{
  "experts_per_token": 4,
  "d_expert": 96,
  "normalize_top_k": false,
  "init_std_router": 0.013,
  "lr_router": 0.000669,
  "rope_fraction": 0.25,
  "init_std_up": 0.0446,
  "optimizer": "adamw",
  "max_grad_norm": 1.0,
  "batch_tokens": 65536,
  "max_seq_len": 1024
}
Below are experts of layer 2 (counted from 0) of a mixture-of-experts language model. Rows are named router (the router's row for the expert), down (a neuron's output weights, with its number) and show model dimensions 0-255. Each number is 128 + 32 x the weight over its row's rms, rounded and kept within 0 to 255. Numbers have three digits each.
After each expert's rows: a language model's description of what the expert responds to. This comes from a sample of Wikipedia text that the model never trained on.

# expert 21
router:083142082118154171142167112081075101090156119079161142155132149098134134076086106116138166116142109112112172131130103098101149102141111163164142133125112146044134153118086154100169137105143173095172113104151182133125132103161120141136118198093141135118159185117121071127186134156101199101138132115135122136153077072111104165190047145092124122165117142100108131099114127093117089096150194094208128121096136129091139133133147159121157201115134102145060104104134156164074149161086141201137131093104123081149118173144121118165145155164101101154170209124089139137120191103103167116099152181113104085113126138110202140114088120184121116104159061109123171164108159141152158088104072215129166109116154145188101111109054136104140076187121173152128106146126114158123130116123086
down0:158117096155163127143120173121153203079121142051121101134098123123126127140122154065116160065216186163091119140091184162128108104136061117109166113104121091103160113168134181083119095125111123087096157133135166073140121096157150061135120141124153112135172203164130147085095157125123151124101113082204110128186208081183152127111132135098167119183066082147188108149132109116136123121082130051155139137162136122108152162103102090078154109139126064127105116111122117120150168080120142132099074140107159123128114150106172138145130179152123135118171176112136087128131129135123124162121161144099121178166115076120094092089150123116160117132042096151135155145133169137133133079166222190112077130144109117089080135087104156158187157129116141112101127128125042149123117136091124
down1:133138132117124075101129169070132175090108137064111099121153079101132144111158245147129114102195109130087095134109159093146113115162138136134106098094174087153184093089119120043103111168099134145151107120142122121145140115137151180182145107132126135184127090109160100086138160154113149144077114103115145145144169138149155128111174144103224119125090116125094071176194097119086122103101132084152216129090099145089114137086118129065083145142166108132148059120196089143081165129114109131118056212122166122153138156145132124110116075112123113121159101166131122160192140130136120177152120116088177161179131110172131087081136076106142173124118089141116145088093149102121080112128166172082145108166118162073129064090139142154146180167097119171152157158126147135138112128158096
down2:142114094162172116100116134108192120074092124103125109085101090099122128172196158124114199073200162117122103144129133052113098158200136150111151105089152096124164061160095099097108146143092156113116138120148120139121138111119111187163165096150097099180145110186159086061091176155117137170063107105115170142160152112167180186126102101082189117184157115151144118191162161116106082129123109094172140146128128163088136110084088120120098146090144143087113143126171070092102133099082088080145056202125126108157123120121091161131096121100130100116115120184213114190128116123149098149141169140175103126109160090127129147123171126119161173191118151159115207089098104125105091090166141121110179093123128091092120117132113151151140119147110073152092141120168101181160131138119112
down3:123167116127155089118159193112145128098089128159159123160125079067187173094146202134127107109161109130112156089130175071145152056139117095103178120134082129104130162095126140138150131102137145143105085090135108136124130177080098120113132113137176077180151111160093142135177128116130174138076155120136163117113157144132142119182138146185145167112070120157112131147198129132125120114189170066157107096134169114177179148151170099133088189103111120140122160068168141144123132069154145126163124090151142088122135146144151137136082122122141042126103096107145170161160117120070105106216091129190141123117068151084080145092075086091160067145145126133112106130107123170155116112157145124063069189176082103070123107113085109105133086116125123149087137164151128164156143179122037
down4:115145158089086067099138149110163089110133118106121098103126146142163147071166116138157094107177117106068091091096223184118114145130146131197168127031138195155176126067141111108118168114142085098104154115106096114169144134131129094156110105103128096203090148109123167136045107127154092161138118137145098141148183133115108102098190117179130104119126112106164068069152133149154128152098104139180122081126129141084121146138122125074114062130197086107169128106127114123082183117162139103118104148068147110097113116173161157183108087071139147136186129136179119160098102179109097118120129182096147160166187134185092148118095130105147179100108189107134164100104116100096112075153161138163125136139121144157156113059079128136172188122105123115119113160141159103179138162152158
What it handles: Plural nouns and suffixes, often in headings or before "of", such as members, Contestants, Discography, people, teams, plus table separator rows.

# expert 62
router:123146160150109095136120154094195146103149082154146165097143112136102146171167144098108077148119167097191187196096090143088086090079099107152123134090151174085151134094149130086141110164143167144194123116095107093188132180161103083113128129094123158139125069115084102136090072200145133164104132188133173153108120120093118084191113132137127159155099108137145124133155095065127098173177152157138100128150192147137186154069154130070123136142148123155131082101159099126158126080149126149109164100160109126196130104133187079110163061110124099079144129105079144129126167125087113129107042078114071098171145132120139151112071113129203129178109114168136140135127076113122103108151116171105120151097124155065097094090100131104094108143096173177144182160093164160165154163143115
down0:164150142097134113076181118097213146171091145093115085136094123076087096157089112076136107103114137101055140216134114155112141123171137111132130132093109169172118107085160041138109168145078097149072150167134099125182080164108111120127115126161162100099067162126219203102074133141162130130144141151128053179108184143165150112142151150116108154129098151087157160116142069133133146106102112143142119113028087134140127165101164169052127114101151128137104153110144067186089124128206154119161173115134169149132174103168120116127093087117126096139131125157091145141162110111125077142141111157168144058111133146167111094170109138141137182125145123123178070068154136121108128142126104099118155154095095186102130116123145102114155117190082133156129169131145134163106155103113111
down1:120120095129091111100125137106158119153121100071096100206075135108177136102139153153149123094129205176077150085180175153094158125096110175102159117150053121146080124097162093091069208166127084144098096148133098135102137193132161105164114135132166141093103126138160133118088130061111092062089152115120188145091136127135158142144107125112079051098184167142094161147180126082223063109143145062076140141128144137170120161120138139110102129135108149167120121172139153089133138136096140129101138085088108070175106179155130099102104142070142148178113130202091142195139168127097111147103107159191142119125134130134125085193108109111117085167172119163172114133101135136113164128143081160080109155148149122114183083145152140115102119163116089106136134146155126175086161136156104
down2:124110146129132118136103110054137166124156075113129212177150063172184163142207144095153135110079155113177150106094083097135173101099091093164107182159121164119178150116148170153162115109179153156144159146113101118099113081177071145160131141125052100170136069132101071156142131162124150112160114120131193124203142109133180101146158012155115172141119141124125121119117074170138118117219135172215109138195108143109093108103120129131145142129166147118202079126141113111180106130064182111159134113127142115089153105135126098108142112112146106074110134118103105136149168125119102100168096105108082101128109119110126135101139139141122098174146117103061167150091050127181097069100167162094096110126099104094118122099172132143128145116157159149139167149136142113141111119127110
down3:151132119086130086140143111094151132174139065149124199132178124159160133127177142084126147153079171159178138128065139091159121094096109095158115166123156167121169118120142178179189093091125148157134170123124140130143078094102073108078116173164071119159119079162146075192186092124166136145138129142148112113136127078153115092158130050135179196114179110103150115133117114125095090187153141218159121117186100151159105081143134097148115160175152140100104078093136132152137138172088157113166113106169165108099140114106139150154146063105174140076195138131142094110125140119090120122131078073108096123109093107139121172128144124091156138182114079156104178146069093121166105081107141104089097102070088157068160126109103129084102107106125129131064158176152125112180171094162141
down4:146135114135104147094144129156198168161141122077117103115096109152131144145208152173166172117119114111129150151129094146124124149133113155113168118120046088137131139122161108077086124184111148108064165130106138144132148175119102112149116083129144088093112134150110141146117084126099104080158134131191148106142113124179172118080128121170099094111150209186077172084131139145146201156156127133061126131133088099136159181141147148128134080097100076221166143163113081079114098093142139077148121088136092108118157128128154069147123142077101139158186172113054119152088169182142113156093095139176126099087141143129031127086070144115091052202167111134141170120123084142171117152089122115131116145154166112138135111129139144195166168173119124094124158080113120136072103161135106
What it handles: Nouns for people and groups after the or a, such as girls, women, children, school, team, village, plus pronouns he, they.

# expert 35
router:139111114125053133134103129100199114133185062150087110101101084161109138137172170127164145071087180083122159122108192103116130146091149105144094137126138158180161095123151113096124129140136102151077139114134173112150069163083061158106102098189084162140098141140150195141128125097141055172167207133188132179166171164115106077098123094139148130102101111106109118162136124109100073152076064153063122117132168162123120052136121132102113125137111144107138119164140175140134085102177119080185171110095099121144093139143162121150112078086113154147147111150122122120116103154070068124140108073119162054142106124118114138130108155104122134159147150115189161141114123105147105062117133093120172065137122110052180177112164106158182157073135154131154099140139182162155136086157115
down0:160121064139108130163105162107160066156141147125144137130099147139123141071154152119161097123170162095129115109155189110048075194117087105147099111119089161097140092118145159148026133104142154161063116138111118101164102178163144135133131155082055141134161133156133148180133117149158115144088138212136131162128101126105141152115137121114125185123116115073124068138125117143158128141134154174134068145127198199128119126094155049158156154168166095181131113178114142124131130094154100111105168106080043094147125165145140110129112087135114193104145132146124203076122148129134134086135140180130162131135117156129141111100135113163128160130157093156156130093093177117113071108118157088121113091097163076150162104065093064197175110077173159130108072152150118124178117095132074
down1:168127106073139151153085094111152140146104156176112145171137084102113116102124152095151090143157119120163133088103170133105118121107106080091141098107138105112161152111123102144100138155147118136159137147106158087145114107122112079072075140123196110098132137167146129077114140115204102136104138123165137190100149124147161145155157134131067138090069176108117074191138126095111115158081148170105105159127219108141158156154123182047169163122151178135059084131084186130158127147065184184194061129163160171204098124146104098086189099131124107157149128136174079133098171117140104073067177143134077104098155078119160141107081151159156081159158144107159096111111107118105090166101118137063163163124201127101101130116121107109111142151125183106157144099132137143157122160095166
down2:131169110071112110146097157105149079131106115154142121156104100109128165130155178131109155144102110167108160122201138113120115140137079118104087099109105130147130150132191156134167144118181088167107144149163127173111111119089185121162106129158081116166052082113174168106135171145133129111080074117128106112046144142086176048135123117129111101057124131140122113174136169118110130112088183195128130073152170116078131102111128140124096135127143154143083063121138100100141126189127100050065181176172100134068123155116177113122150085192150097187140153172124152087115149209091127035147144070151110156169132164159132142087127140122116105139121128113151139171117119155156068102136139175131155173137146171141115098144124119051089173116086134165143090136196109156116086129115145
down3:145149105161144134131149097103086091124110102103156112146126121132149108107155143092143137095097194102148092118061126114089154170127034104130164135191097094142130144151122172123097130102126129129116112126109106095147105128134099138171081181132091193105161189165123132158165078113142104146119179162093159130145139133111083137194162108108147157092147192089209071131095166109154084113083137118150060132117131190150094088095109094107139143158177151195131108086135113108127168087108048109107169190123156147188161125130117133102082129166128093110144181157133139134139166105113117128110161157144063104139088126096166142208153146127100142102138102139157117062089152124128053161125142090091114152144174131155127140099078113162158129183168170165087087146176061053132161096095113
down4:153144160129076124113149138114082143115125104128082133142165067078126161146149203045160043109128174122168065133127117128127130209095116103090107115144116077124152151142135130100110162116120117139156102106109162093127126124080096107117076143121069141090134174091121110152145127094170163085175142123085091166148113170088130160169148076102087144117053140117163067108110187095160124106119120142173147062140099173114143155160146126108112150178122104155126098130135095082157172128047103118152100157139117139165166183203063121106177136129148069096196160157095128136100129140164149169128139101152125161173077134085198121121138167149087169123141148167131102118137102062139082168136102116168154138142157237116126106149075138136156129163131152167130120115150088141165144109116106
What it handles: Mostly the after prepositions and verbs, plus the ass in fibreglass and plexiglass, capital S starting names, and table numbers.

# expert 47
router:135101118119075127131113147120196087133178057158117130130106106162102124198187199108168141127099177079123160143115163122133125162110143105116115144122139163199152104138145102105118140129137107151074153135135171093152053162092057138093080098184085127150117141158159192143086127096149054179135206123186089172125158146114105073092135084166146136112132133125110136135119157092090093140090035166075101107095136140151110073132127126098089145128107134131135082138168143136150093116142116097166162096125102143114084138182147125126123094062102141147164088126129096113111102155107099147131112082123134097156123134085108141142098137113140130148152151144194191143120101127146103046112109086106169079136131085068183181114156107147179180088107158161149112156128193137140152079184166
down0:182089118094168144128152134113158131083099154134144111121095170126129100120076166176143161213121182100149170080125112159108082087168113146137108121163105112122185142143126165155180127063107063144121084111141146070081169110134117127151139195133108110193179100125107135151125143164136146110073129194077140133109165124108092090105146132120123164098118149124093076144154098137156109148116135090157121159189134122088150137146217157096130095142153203133150118093105129163028116102106133122108114128106111109165171108137123168073149162097116109131112167135073135081076149105128199158092197123109114150123131146104179146137135183122126201169155119086075131108100128142086039156089121175097152147082138087129106126119069118147062184141125132140123129071114092122104144164140151
down1:090128156153116148152126144091163135124143090110178107118120051145123131155178062161143161095071151113118133114115125124109148124167043168093168158067125173174101102123122093155093108097124140139152121125114138117123144142130117090050087087112137111112081138126171091126196144179151133135161102162113166124132091122130132144140098155175132175124169079156151184104206105117175188198159152090127119081118165072110182059135104110053135114088078116155089122127118159092094138154129183125109166129087148131119135128146198107108107151177078093156125174168154145134181150123079108129153106151105141082109114088157082132149094127144143093131120056122122170107141161148199171070091138127148135118167172121094070070139111129118073117140097180093134167154195165142134130077141122
down2:110093104121151133166139081069139083117154149145149144094083145106110145145123079214132052131073174137192157138076078125136128118166127178179135099151152129109151127094133104112095141150057130164150139106119075110096198170138200090133129079139095098171102149171152113180143139187125107061169098161145130133097111158135097180117100065160136079141104106161177110129156058133179117159142160119179143154153142100123111177123118127108134108124103130117162165151068075130074161130077139147132121129090116164149165073154154164093138096091157104090122179140102146114144084127069162139118163197109103102134076102113159160140137128157096202138135163134062120095121119154147135138110141174106190112102094104132082091121094133124141175097064126139037154121130109136146144130162168
down3:104140126163117101135161121077165137144176103136124076093110128119116134150109091140193090121067102171157139094108087138135156129165064129136127134063123172156147111138176100144126129100080122114167126076165134101133122156101160138092073190115170139086145157146133128099157070176121075111086074112124139106113107101178080129131079126116124167132152119117159122122145085156108111122100172082142139108097084140169186146100073187093210141134087126125185151091067086111137131191135151085092107156090094166114116136121138156126210128177140102164055192136153155115188134098056102172182094187110140110173110063181109111125138177121096132152123128103130148106138143142126157162113154151166138105155097128105074111091172106142040148104107157105166179118129130138175112145142196
down4:081131194150164106139146078111140074155168099141115126168139124095094093152167099110194142129090135141117087111074080142122100156149112143134145145051124172157118139107156132091075106058097144152148151105145131072086123186128178147146115149156127185138135146121130081136142088171103116108165082119104126132154120141112160158075086131152086168131135091096163148109170096152119133160155126094145129092080109136129205108072113164127165096070087136149193190160085071125133143187065091113127109143117111121137085124190146131128158103165081154145121196131146118092164126097080123130172098119128122075177112141159100142127148115127082167160140119133137127155147119078184145149048212212127171142153100135100066074120199100115114129075121096129143157129125122146165095149192132
What it handles: Sentence-final periods, semicolons, commas and pipe separators in data lists and tables, plus the after prepositions and name initials like H., A.

# expert 27
router:066144105133129148157157148126058115146159105115080139130123186083101074174160123122127145074114150110118096063141120139195159164163172098126153156127114196143139102130074103102150102162138150110117217106135182109122078164129163123169164107184082119124081118115093117143154091140056122103154105198147156131105080138097115143148131092142089116142157129107112133136153189182079057173108117106174192115137088144085114164185145137133140103158170096080161082170145125129065109116094117138111105136100119073141083119144131110150097067127134122161169119112150086090119118173113178127129112137168132144104176146072105122177165113095089146138190076148152137144134107100082140105126069110150161070146113120122141075146132108132115142105144148139157123084172124164171159205217177
down0:157117140210073168113112100135141105182104100102099152112118119137138076129111141184061132123170177143120117159085118095094111098103103158124156194161138142111072115113090138123107114127188174115118103194135163117093119217111149154127122155146115113123166113134126156070169155068148112117138065156126174126132135106146089139114160152114126113113163127128114112081149103098105146152123106151120062113112140134089163139149154073094089084164174097135132152118087244156135193144122125159112172131115141145092127102106117073177109068138110054195093113114125167178146187168062109082173139173115143182128145162082174144092095118131123069089111142118086110134202154140141121091164102110091137091155078115098120083099138147175139126187137150130114149206147144126154098107126102
down1:144116137160108134111092114077085131095158094097126154100138105113163106155080146183136086130116162126093126146098124142080203156082086092153138161112114128114114122203076087103135133143148164159166068175180132133124148240142101127127093118100216160135167130107111119108102091084189160139206095107100112128141109145095107131108160107182167123140149119129176144089188173087179168116061108122109071130082132124088131125133145102058107116141168103152118150136098151164138157113162132136126170115102127155152101136143112119145174142150152075212098062105055160103112123077123147132125157154147072167118088164148149112122142120115138104100065134118117122169181151154137183121160106085086130084128114113143156114157127145091178128140134141138153164188185110078114107044100097
down2:101212138087108154145139100135169150129069136173124162122133160136161120114117093049195135113102136157122128086112145135134105097109129130176129101124138145067119094076168062192140156114106144088137136094090154118114095107127148087125103121134090102162149126124088114082130140166055081193127188139126133146172113193155095146090072101146146125189117147114091200137108142142137143081144097091156134138158121147139163135125127198128128111060122144070114141124123102173097074128119176114104135090126165139162166099089117162139163164141095169097155127147100102102133182125100168097140074156157129089163140155108050118170112157093155117136156123074099076081189083176124123182125140153119203170130079143159072157141181169107098204068198115135101112124138116140146122154118111
down3:179125137156136138128094150146118108134043126147108114168168111080119148201129174182106082190149153076089052109185066072090115139117078109131137147071193139122108150147095109088157133124133191140108101167138102133150151177153051101184200101128182142143173133053105123114070137154127086110166106162162136104127154098142093164100161125105163167153235095128089174116139153085150117140129132103111128097092175174060177103133116061130130088124145101116125114103107100095110186135146116120119171173137106136088093127130135118111104155106144086192112083106092146150126192139150160168149137130147164185199111112129149134135108157108154128117132160148101143064163143082103157107139122129115087109171079118116140084110169112117160097102138158169111120173118108146097122119115118
down4:141093176108144136133113070142110068112180140125097177168146140146101151123138141060177167172108123107182097089109063098112134142166146060155117167100147147089173165160097083179147054136125115106136075104147112152119097100104156110133145157069156168135181129107124082081139168175148091158167085128117164088134094163143188111171156086152084151154093171074091176122131075147114156185206169144187126151160039141125146118139131123148095159164120163148116207129147157095182096121113153100109100097093109181127105152090136174130161102129115168131103092113057111111135137108105089154108131071163084133109130127111181144136100083123111121159171116126142156125095118116115126136076184096175134122141117100132077079123110109161144182107151139156171134064167108075103123116151149
What it handles: Noun-forming suffixes ending a word before of/and/in, such as -ure in tenure, -ade in decade, -ation, -ence, -ment.

# expert 63
router:135161093149153140124162158161103129113097164150091121104101170154171143157141158119104136098138085169161158177061085186113144170111108129149203138093101152084151144165120196114074138157149168083173107150120112131193113127108145093152127069107125063131091129190124145173118122121163123115125100137106103121131219090101121174101125168087128137146144112112130164125174135135088111117084154121119099182184126081089101108134088134121157084082115142102118098146106159090107147087169156149085150175094125143156111129147178160070141149157137152113177164079138075188120055151098095154119076086145128067135122156167097119123117099162097113082143121069129149095144179134166123170107046109133172199138079118151066138154063169128056155092114130132131182159162147118112115159160118
down0:158171149107069090142125115074147159122087156156157139097184086114108120171142154150133155149115132097137134101146143077133167054104151066146173148107127163141101106098171072157083119110055100149087147152092114089144145090157081185131149101127155171171110109105112087093178101158131096123138140079158148118164152136126132157154126098137108135099123091099168147130099063130111113127140088229124159095141158207117149116075196140143155101154133109150077127113131065101136115170085160067158193095141119140128135150134127113167171095096110054121150138139097136134146180135164177102128139193152120113109110088095153139077132144078187189216152100155104182105089096133095127128147135115171109120124112138081154120110152090120140120118102108132134051192175115157192091098134107
down1:175127114129064091092125153100131122098140162132143137093141108152204138191144126197173097110117127118150184099150195108111133061102156110120128161074137205102109116149174078140047097094095107145125179177088160095152131137146060125063130102118211166142142107122121095107119148133106133090122121085110124151164108108140144162162118141186139106114154071131173137129135114059103154143136101132077144127092162131126198109110120088141144106135160072157096154121116076106160136121060165138147162105130109134124128172137152067167152082149132083128167114128085138144138197121133121123147073167152127155095083097101149146100150136144175136166118081154132222076155095140084108142118102098156142126143114134110149191136149127137184079088115139112147061213156093148156121089129076
down2:138099103137104131146130155102191139068129215124147125024120115098169127153095095162128172097127180112139126094100142125059135073120086089135134119087138151135144105138147109146070092080129119133128139184133189084147191103181088143094128131128127091116145093175100108112183112127101103085150105115168131133219143164133111151173092143157124218148138107146153138113120089116105190123120136198077137071109134179125162142132124165119117070154142100128142116114124099077152110088117149041164187137133115146132164117180171114120142103116131064095104125166127121148156119105124121156166085117123138115170136130099161173140131143119103173170145127113147221085120080162136157127116070065134133136122124100092213129130064087129198134137074168113152111134107090151147127113134091
down3:130098093098068127148123173083130170120102185121123128069179112157134144124130141140130176119110147094157138093143158136107123057094116081106177147116102138164149075098156066167050084107116135107108147150086174085113144107150079131090161085135090119115112100156116126076205066155154074099172135086150145139202141134157097144201163165135111194136136139164129134152134088068131188180151107214087146077127107180098104139087163159103109121172124096165118101134109115102174130146107157060213205106148113114137145155173204113135115095153151080120142139176105135147146147155144105129103105132137125124135115147097127187091132129102118158155142118145134226114109097132121123126101084086144145103124143096090200108145111114097121132112077133122144109127188091124161109111100145
down4:160132123125061068119149143096127126139098178113143131083165099147161137167167124176116130158142146107147144111118170143112153097118167088107189173058158149136102074110153099157011088095070131148116181172109138082143136164146094107085146089095149162171095084129128108101127117093120096078114140078139124113147123134126161168109123121140111141102121120134172169155141112076088157145157083209101125120104130163089155124082188136105140067154148114173085124098064077118149143127089178094194201136125127137095150143153156112190144104145122087132148136148084113117161111162119107152112105127155122131105112120073141136069141137103169196189157053188150253106129133150113156121122129132141138139161123112130123161151120104110139108127093129073130092194177090156153113090129102
What it handles: Numeric tokens in tables, dates, quantities and list items, such as 10, 13 November, 3.6R, 32 tracks, 83–70.

# expert 38
router:120104106133125106184081141171160096153213093161102116154119106163093182127137139117078134155087171105128146118157123117100064147111143081158095156122129138124156119140179164167082177140171119157087139117159090131109066179117076104140104136179066171151146186155182172047142102101146126159128129144153091068139130111167111105074165071120084215123131150127139141161152147088111067128096105143082084105122112131156111081114131144105125204140134124097150143159171140143178112130158110093181183063131100097069174149176160139140106108120120155168138146114147117102139098140040109112161140068128114153092125141119110166108115141091113151114145118083121135155146113113085151104106211106140139043121153091094169104084143067153096136141111114117096112188164128151146196135132129
down0:109075096126143165113132137079092150098166114195113118102080131129162062109117096099128121136183160108080114132180099096122131091142063111118075061141119145159131136128128078160085163081080194116108138130089112144172107234169153176120132102173174137128105093113083150117103139167129126049179068152097172191155178157127129112128098147131155127125148174148097155137060107129154085130140092139117157115151097139061111096128072114134150139105148120118178099168184087054110129156092173125137132094072127106084103114125124152150198091143115118115151113187128137105118174134132125199107110099143171121165149118103147120129110143112086148146111146106212156092140108113191135122156114113104132147146069133160136134116083153118134147140127092145174145100180173163093188089198128
down1:112094151115182092170127129153174185180157113078170165160058201139118157117175166137119141140108125162097194143154137140107129103132111109145122124121148124147147139133116071150160109202105128136105094128155136129116099133136149065107112135115174120067153143159109204085164103099157161144157145137120089103102152080140083105152159113093126085102169113098130140080141099115130125122096159153135130091114158075178111169131174186125069132166147102099095137132178142130173143170132085143028107157167101177142156140111138155096085152144164170167108127101160144180107157093146113157136191129124076137117079090097087112123112179110045073082113166138134072151109179065047107116136102097058109131110137085152181152145102117134154096141130102174143101069103121088148096165106149
down2:135122165106065085173082109103153074164099148072150123139107110156105126200129106120130163159100092101159138136092142124175113177149139117139190177131158162156111088102185095152088124074144061103157164071098148103077167123128126159087113130112141091108098143089127107152236172118077126155148151136164124100093068162155155147130127125128094162094130141117124105171147066142156109078150083141141115132099226146129157109135175126184139057168087136115131145073183161142155107167147146129104129170154164127116141086133099147129124074135097089131174134125124115183121106122113115107147075101124144093099088109090126098171079097075153108171162113198074136102100160148119159129082144082122136126169123167094101080115207095115121207130136143133166156142114147159168144124083154
down3:103127103124107094177077074119212097113092173132124139118088136181135097125129111173152171142088103082141171156103156174180124105160111125161179162176124106145136087130178112135084128082128091143152185110173151138073172087080143137144097162115135112111095127159124081167185100148141095167136136127219116084104036162142102140136123066159141151126146134090160084154128078132135121090117080117153102121129151100171131126154190157158156059188088179115156158073168164126186111126155112151121171152119161097097168107105109173147103092143073098107127169102112102179085087137140100097088092110123117086154119174106088108100110152084128122170196138168089149071100144125105136154124112129161141144166095097136081091117173093125107176118106112123194090147137150138167159107100170
down4:144123160106090105161068135080136078154102118067161118122102107151117120200131103130131161161123116102137120132089162127167097170145130126143174138113151167152096097129186104127078116081151081090170148083086144093103156136136129173093117145117150086105110119096091110147213170119071130159119148135157128111106068158133152151132112123144101179133115158121122115170145062140160108080158097131153115123088248151146160093152194122184155054148069144113123155087157169132145103140145160110092136174141178134148135068150085129137130071134110068136164140135121117185124110109134133111139079083104168071105077116093129091188083117103160097162177104184083137097083167167140152113079131097117147147190121149088108088116202114100151210134163152120147156147119132156156139123077128
What it handles: Pipe separators in numeric sports and election tables, especially the final pipe closing a row of numbers or dashes.

# expert 7
router:134140128113122172153124126090116070133183037138105108120105148126150166097132146170137136122114121108114153107072155159121095155093059125110121142185117141176143148136166107074100105129140132139088082135184186116112100138096113154099106162171054126124154146176156201139129122090156066132147144175109095205121142129100077087122113107107171124113151126117164111146095153178187061176060107153136118062137177167103119084126129117095180130154143086085162130152110126137151111106081120128173145051071101132085140184103095170180153089084092169163158098115111117127119101122057117095138135090081099092180144117080088158128108114141150103128166114103179160194072140170074119108136134066117148103124156105128140185112105110139155143137109158172145119152123207140129116134183126
down0:138077107136094113092137103127173165116142142122130147101118127108086133081169158126179106109138192165201042142126111051109132108163157096108090138163149156132076123150098186120165097086166144177196136137093080152156108126148129146041121088202130121186104098163081122121093177190136099163118144107168153157132157101130089138164074085090138099161142106133098117149176142187099154127155125134147150083116159060163076114134105119148078155090072192128131139157068075076100113123130127084135128115094123153143106164084138115091094126152085127107085131201166102081057124139151137128163137131085151137164169088132164117105126177094133141133127140151155121037187118147131115126127118137153169169155141124085138170114172154118160097101107166101139128130118114185088175139105119
down1:139064134111121095121171155127059156147154142119090111128097124076098147157161070130104074151106151146152115128102141146131177135178169102111126093104166086122120123122116141126138127096114125102152119081150116149134150102095133053132094116162131120156111143160102169155089116141128112144151074180080160097148124145131123128134052198137144158178098176093130081103203087138127094139169176075166186077144144141080158139111122175161147207073149144128127125115109126156158135098112146158080159129023124149152170166156068133084189123158104168112120138100194055074063137074191129152102179149061168138162137078085168153136140132133142100118179145150136140140141100116128113182084167167161117110140109122105113115118127134095164072079077124068109116125108160143161162138147109
down2:083122134131110127132153112153146169080102143120108131132160125140156099156162118073125074109161168193128144044129079093102113061126156170128096147169102118114083134176072181110139142048124141132137153146146115067177148118182137110146123093128105163095165115119071088142131184123158189135084170101160078136118161134100147096169110148095164120175128153134107132039120099163099162126163106144200121083143119092145166139133127101173125118136124129157123150096174091150067131139152176097130080201136137121173103110141100219112134120116134132145114121108081111083128151099210150126130144132136109095137134126150161109173130110054088213116107080088167134071121110108137121130105130052087195131096127119155169210111089136123105162142163121152146144088150075094112151126098144
down3:106152086143096124120179105160185210090169119138108133099140129143107082115128152143117113116150152151196073117121095080130155090122137159138092142132089127148079141150090175114149118084155137154197121150101104146156120118154096172057101078120117138110136099202078095146118161186174168185036151074162152122102137122087128110175101104082148111174119084103102140137155110183092167086138092181149115083124125024157147087134108178144068139100116166153095139148100105082091109118169160135130119155159126119133115151123140115117100120192119104112085150171133079091137079107140128124203102139082144116126137119153160089129124158118103185156118098102149154111213150136153114102130133050151164143188168140127164191116129127105126133125103121132158110150097103110054162107064118
down4:114157094160130110095173075153129177113153139125129141090114160109118123141132161135112142108150093145132147090206146080143102049132145131124123136155136106116060113175153150146131066089114128119182169144070129132126103113152144123078132100159127142115129099135141118133088204189132163189064128106163158088110138129079105160207073099128128123154123115157106131110133132153092105073159099208124109097160164054190152088141092115159031153112172188178094174098099083127130095130163161070112168144144093172124109138103112089138087158144099114114156111155148131102094112141153153086165133120068126112139148148102202087104139119115126175119114075144139128096204135118140054118133153079105146122136181171148190160089158130122113128132102152123201109142153133115075133088065149
What it handles: Mostly the, a and of in biography and sports prose, plus the word-start Act in Act, Actress, Actinomycetota, and table pipes.

# expert 28
router:118130130125168074132127133195115103196072109143046149151139106106086102183160132165166138097102110166116118078092166117217101207164135124104121146067130105159164150133099097204112116179141162110072167147138155101085163086128148162171161133173047051154137132127109151111132100138149119134151130141140148085095153090138127133145162085102072149128162077129106103142101145164130090175121149099159140134099138118092158123163158160132126142155182108108169118140132091093092117197096126099150130121049147101137174145170162163165127106120115160158165117180172087059144113173116064111185103107157140172082136102097058129167140109090073159154127110149075147146162128097088148089080090129124115097119110105067162121149144083145121135111144118146092156108164156137184130145123121
down0:105122136140092145089112139104135151079156120171195111154126101157151080148151069081143111185142154141157185136093154111126113150110140177158035140176157054083145092195134126104170137101098168111148083094137142149168138177078137133198160144144123110101090128158106111093166130126113137098144120158130100141132120133160135106179101148174136101126103218046160162070087107067128082070113082090107136150087109113133135144134115179117109158122128105145089091156192152109076133143163212100112131120165166108097145114115137106154085074143087092170148146126112136157144123140156126153175152117109157118108106152081131117161104155103136154063172152124152110122092110120154103141114068129120171148144039146143091069147095112142149144121143154130136173088144233122100157140069134
down1:168107098200100083106102083115131134089167076158162078191120136139142119063105113138178132158153079154143093142097159078122088178116129164162085167178114148045105104122084198102143110103150147111170090109151141163165104168110128097126154159172152110077090189165109159078167168114089101117120095156086083131112117115190110171153161186156122080118154172115108146049102150087095080105097095086094135097110135105164146100155091162098098141095130120060150105179158143113150165124126124148127133161163150147134134111086132190107096160094092114169137212149141165149142127118113086119127124153145144090140129082099114095133108182192113132115137159084168105146121139106155110125135067153144203078123111135140133134173068162117168122155178161110154073111113130145062119130112135
down2:071096103157143131169141140090122145159148121140170085094085138155134161112119134131146119114162168078116140114131106178105118064118142167118135064150087169157089107150038127101104102152122143169076119181153043165176088184152157155107127078111190193121101162095119125208097118165113147127150089159174134149153124156141150160151126160143171053114150133168148176092122144131193148123136085119115133128128163158206088108140095063168151122080091098100086128122110162142120041093104149169138126129099115136099145182098124148145119120102085092129064105164110180141145145136112155107144079116155105102125120158081136126112176157198133147137071138097179108153141143172097186105125175076113085081129184058167135089095109113149163101103107142149094116142143116149097157123109113
down3:124146078149107177125114108093138137097128137184123136105150115113133127116105155172140151136170185060126085171055053119122129101125098140173127123174148198102103196085121104146150153105146147096172148130113145149113074139128101205105074109105143151114090112106073098148101166153153102073127099144112156154135098173119177155108118136147110131118154142114128167197212133152142133089119113106122115114102147168107129160104088071142111130089136073104110101119109085113079140157106136124153152176104111079107107147191123143207114107133110090223070166124044116112103168124124079183108135183179127109115132157091112079060150130141132201124144092139114150158193131105146099093149106145099102151142136106114103059137100196094173160151128170127127116146179127150128188113112163
down4:132132085144105188104133173097211100105125145176153145106106099119121125116099151152154129082097212074115103156103141136124185052141085103084144127125150170123097140125146111154125152137156143094156078112142127190107121151111185128133099081112083159142127114107106113098150151136150192127161079158092148083062154182085093149054110121196134116133084130079094141123149161211167153058107066098073114129174122166094138138124113065107121137141131123112156133084130121129153101074153167142137152095102104056135069192145155092179136093145105060148068137176082103117144155115141121168139107167191120110130116098111148105099103141160101167143146115171133128172196084165123158087169198136112153108119128097125117116129123105105141125149110168150083156163129167113147164134155182
What it handles: Suffix pieces completing verbs, often cognition verbs in plot summaries, such as real-ize, belie-ves, reve-als, plus endings like -ing, -es, -ation.